config = dict(
    n_layer=11,
    d_model=320,
    n_experts=64,
    experts_per_token=6,
    d_expert=64,
    d_shared_expert=128,
    activation='tanh_gelu',
    moe_layers=[1, 2, 3, 4, 5, 6, 7, 8, 9, 10],
    router_score='sigmoid',
    normalize_top_k=True,
    routed_scale=1.0,
    balance_loss=0.00138,
    balance_bias=True,
    router_cosine_scale=14.0,
    n_groups=4,
    groups_per_token=2,
    init_std_router=0.00647,
    lr_router=0.000397,
    n_head=5,
    n_kv_head=5,
    head_dim=64,
    vocab_size=8192,
    norm='rmsnorm',
    norm_place='pre',
    norm_eps=1e-05,
    positions='learned',
    qk_norm=False,
    attn_scale=0.125,
    tie_embeddings=True,
    parallel_block=False,
    init='trunc',
    init_std_qkv=0.0429,
    init_std_o=0.00914,
    init_std_up=0.0429,
    init_std_down=0.00457,
    init_out_by_depth=True,
    optimizer='muon_variant',
    lr=0.00842,
    beta1=0.95,
    weight_decay=0.019,
    lr_head=0.00545,
    grad_clip=1.0,
    warmup_steps=200,
    schedule='wsd',
    decay_fraction=0.813,
    decay_shape='linear',
    final_lr_fraction=0.0,
    batch_tokens=32768,
    seq_len=256,
    doc_mask=True,
    train_tokens=210700000,
    steps=6431,
    dataset='wikipedia_en',
)
Below are experts of layer 6 (counted from 0) of a mixture-of-experts language model. Rows are named router (the router's row for the expert), up (a neuron's input weights, with its number) and show model dimensions 240-319. Each number is 128 + 24 x the weight over its row's rms, rounded and kept within 0 to 255. Numbers have three digits each.
Before each expert's rows: a language model's description of what the expert responds to. This comes from a sample of Wikipedia text that the model never trained on.

# expert 55
Description: Middle syllables ending in a vowel inside foreign, mostly Spanish, Italian or Slavic names and Latin genera (Cer-ro, Ricard-o, Domen-ico, Stilpnoch-lo-ra).
router:101169129122139164105118102118188082139139102161147150105091155143105111122095114109177144135108118137127134113181100108111177155092078131161116134130119117146126115148130092098116098158125123137104179110142151118140121144147132150152093085
up0:153125096142135124126123124133128099101156143141105136109110133091092112079096147120114185134108154124119116118153112127106148087121097082088159169145155105142126140141152158115105126087113133129121089160192140098121104108147136146124121148
up1:138105134133177099122132127134130148142147090108076158112144133102127136129103126123126124144135119086145146129123102130118123122136156158103138163122152141113152141156126117109127094105103140147117139144131134124119134154117132150136119151
up2:124137140069133138175133112145113115140119151108126165132135125117111144135129151086131145111139112088111152138110094185139157119106145113134101146118121146117118140117135147127092095071126145145148144130115112106128136094167156122133130168
up3:096158113119123134131084120161127082079141132160151163140126150153168075138161119172154142116135100152156099140147173148151157130165092066179078117140149117158186149148151110152133150101139120120123116113105107107140104119164171134151129124
up4:158160137126183109138142099129112085112155187101151102161104140120135119167101130145145129118131074155129171160145139089106138158127115155138105084137090131145153107161102143124093147137113163120133137167132134103156116153125137126135123127
up5:117131118113081171147112175133148157148089089155141142133158122123124107125129161103139144124070142177148161097160095119140140126158151109131084115152106161129105104137140118155110115184135147142164140109134108128123153128166135135150128131
up6:093143176100152150183161103098115113147129106140132098131091114101092132156141155128149123125137167114105119128156123142143132116099119077097162176109159089146159160142121138112140097067093127098105139137140109136134074136129149140126114121
up7:118136146122127191094102086126163088148131141153137098106129111157136120096149136106080127096081096121132114109115087142156136143118140111112145118173131126096134098144136146152156146080144153138124085134103137135142131111146156158089137106
up8:156176118069144103109140119128150154145094129155137151117120129086160100065156143115140104156107101105113135121169082149121148114112120128121132124166152115159141123132128111134141105177183095138166116134136151109115135109142094138118120148
up9:102127141115158121161115117118113113103101149160125167092145112096136127148111129133141132134123127132166102088140102105122141162139088126159126170112171102100126136167105111125129108116127171095136130139134182144132141170141099138123140112
up10:107140137115142159127118119083121152140141127146112104124089125171150119130106145128141165117144139115141104118118105109088154128077160113100148112163156156130152111181146108111087170148132131121105107137121112120162127123142135129073138151
up11:112131129089149135115103132149138148104115151132165156107108109104149160119094120105085131116074136144112126144123117064122114155153110115091139153151137132145118150143112159043113123143079111139140185124126087142120144139132149130099103120
up12:106110163163121117125110143152146164138125139117121116128128148112125137148131113126108105085095144090156149126118154094127110164138097136166126144120114147099115098123129146098200107145130105149120137131134109159114161093137145131151129144
up13:157121139130088159124127143125133099131148112100105135103137120134116090152098115110149132154159155115162146138193117140115152156098159121134133109123143122077140131151097111079102147118140124114150168135125136136161145123094172134138105115
up14:112142122159094149119153109120143124162094130177124122088121081159177125108152094121114129137109139120171162093108130121111158108111109130165139152155139107110126103118142083146114097120151153127103114118120134109108092142089170132125141103
up15:116121122134136114088140112156120125155096158118164121074127124174105098168113138098125177170135143101103129130140136111175128153138150106139125114110166122130139143141138106128140127130115109115128157109156113142138123094124138097154163153
up16:129125151110137116150165139126162084110115107127143142128154146132132103133119097144136109133096102142101166119160133092158128119136084129145111128134136142139169131102114108140132113143118169087138153108117120114119129119125140121130127086
up17:149148105183145115138165132158131133147153164074133187127094128130081069143111124092091155149126122112139138149154132143136118175108119118145077118092148118128106161134109073121120092137120129100116138132100163098177140121132110158141140074
up18:133127093106121182103170123093146100161104161084138098117144101130156119107078097098077163143104143092125132089141150118115110135108115159138135121111120108106115117139101113113141101137109132119166102118120121132127130121143141080126095085
up19:148139115166144144140114175096189156161112105111117109093140141107112113134118116127136146081113118104140089109093089122155148158145150138140091148127195100118168116161137106139132073129125143166104139116119130136121124139157164143114148137
up20:087105107130162119138108129117144152109163122149114160084119157110097105119100096106134114126135113131112088092137134115110164134131152092139088131144159101121104111158149143143130138138143144148087105202106163129121124157078159129152100101
up21:110145110070146105095165139138132101112131151135120123154138138109107145105101127139130157096109078142105143131096133098114122095139113192176157159126099158078112086169168148116140133136146107147097196088089134150114124176144135117111106182
up22:076131100168140120121091131174102117170105107155144096068161139072163069123176147102165113108129130151113123094145167154126120124145118094150150148136100099149092100120154130131157142113124114134110165143139095136098124142140183126131158155
up23:106147115138094157164160139112106187171103160136131130135133127149127097083121126168071112139165168105123117138149158099099131102142153121139157136102077131146096151129167144107122138150109129103148129065129149109117128176176183135107130123
up24:132139091145136152133154121097126097122170166121083122190100128151104131121123118128113128185143128127117136120130156109141132145107114109067143105098123107127145165104151098153130130172165138147167154130148127080157117159140102133126143132
up25:148152102105138152122121102124140115103132159158121176119133162172150107131063175118148126108163153160106138133099123141111132129082059123149086130109148152128130133112135155157134159146142151113153134101116163094129125137127132116109103130
up26:126150113128129112082107121123144138123164123116120118084140127131134124102067122117148154113076157073114127155180107156110141143073114134132156110139149151156160121152123130130133101166091119142129136112137153136179105153141121156160138128
up27:150174139116131114131140154142108110165160132071118067151127146120115133129134127110139115121181142147113123137155087116114120132122126145099151119113157112125175191140146160128103107132128127111086134156152167107124098144112148158111148124
up28:103084132103142098136174099138134151091113183105119150142118132118196164129114147137170140147116110143152143146113098114127096148094107145105097157154117106115101100152137101135150131153119121102125155154141139157095156141115116122143130109
up29:115161099134108122077073095151115142082153155167142164133075119135122144128083134129099132115113076111110119116126124091088152123096100172143124091115147105131090142134090091094174118110081128124099088100136121139095140139132149159115116140
up30:121087148116094131105160131102102125132126130140144111086095101116143177108113117137165156158118124136162113116154102076157182133092114141165145152200103157142128098148147084118100116139119125131135149119153120089189121145141151140107108146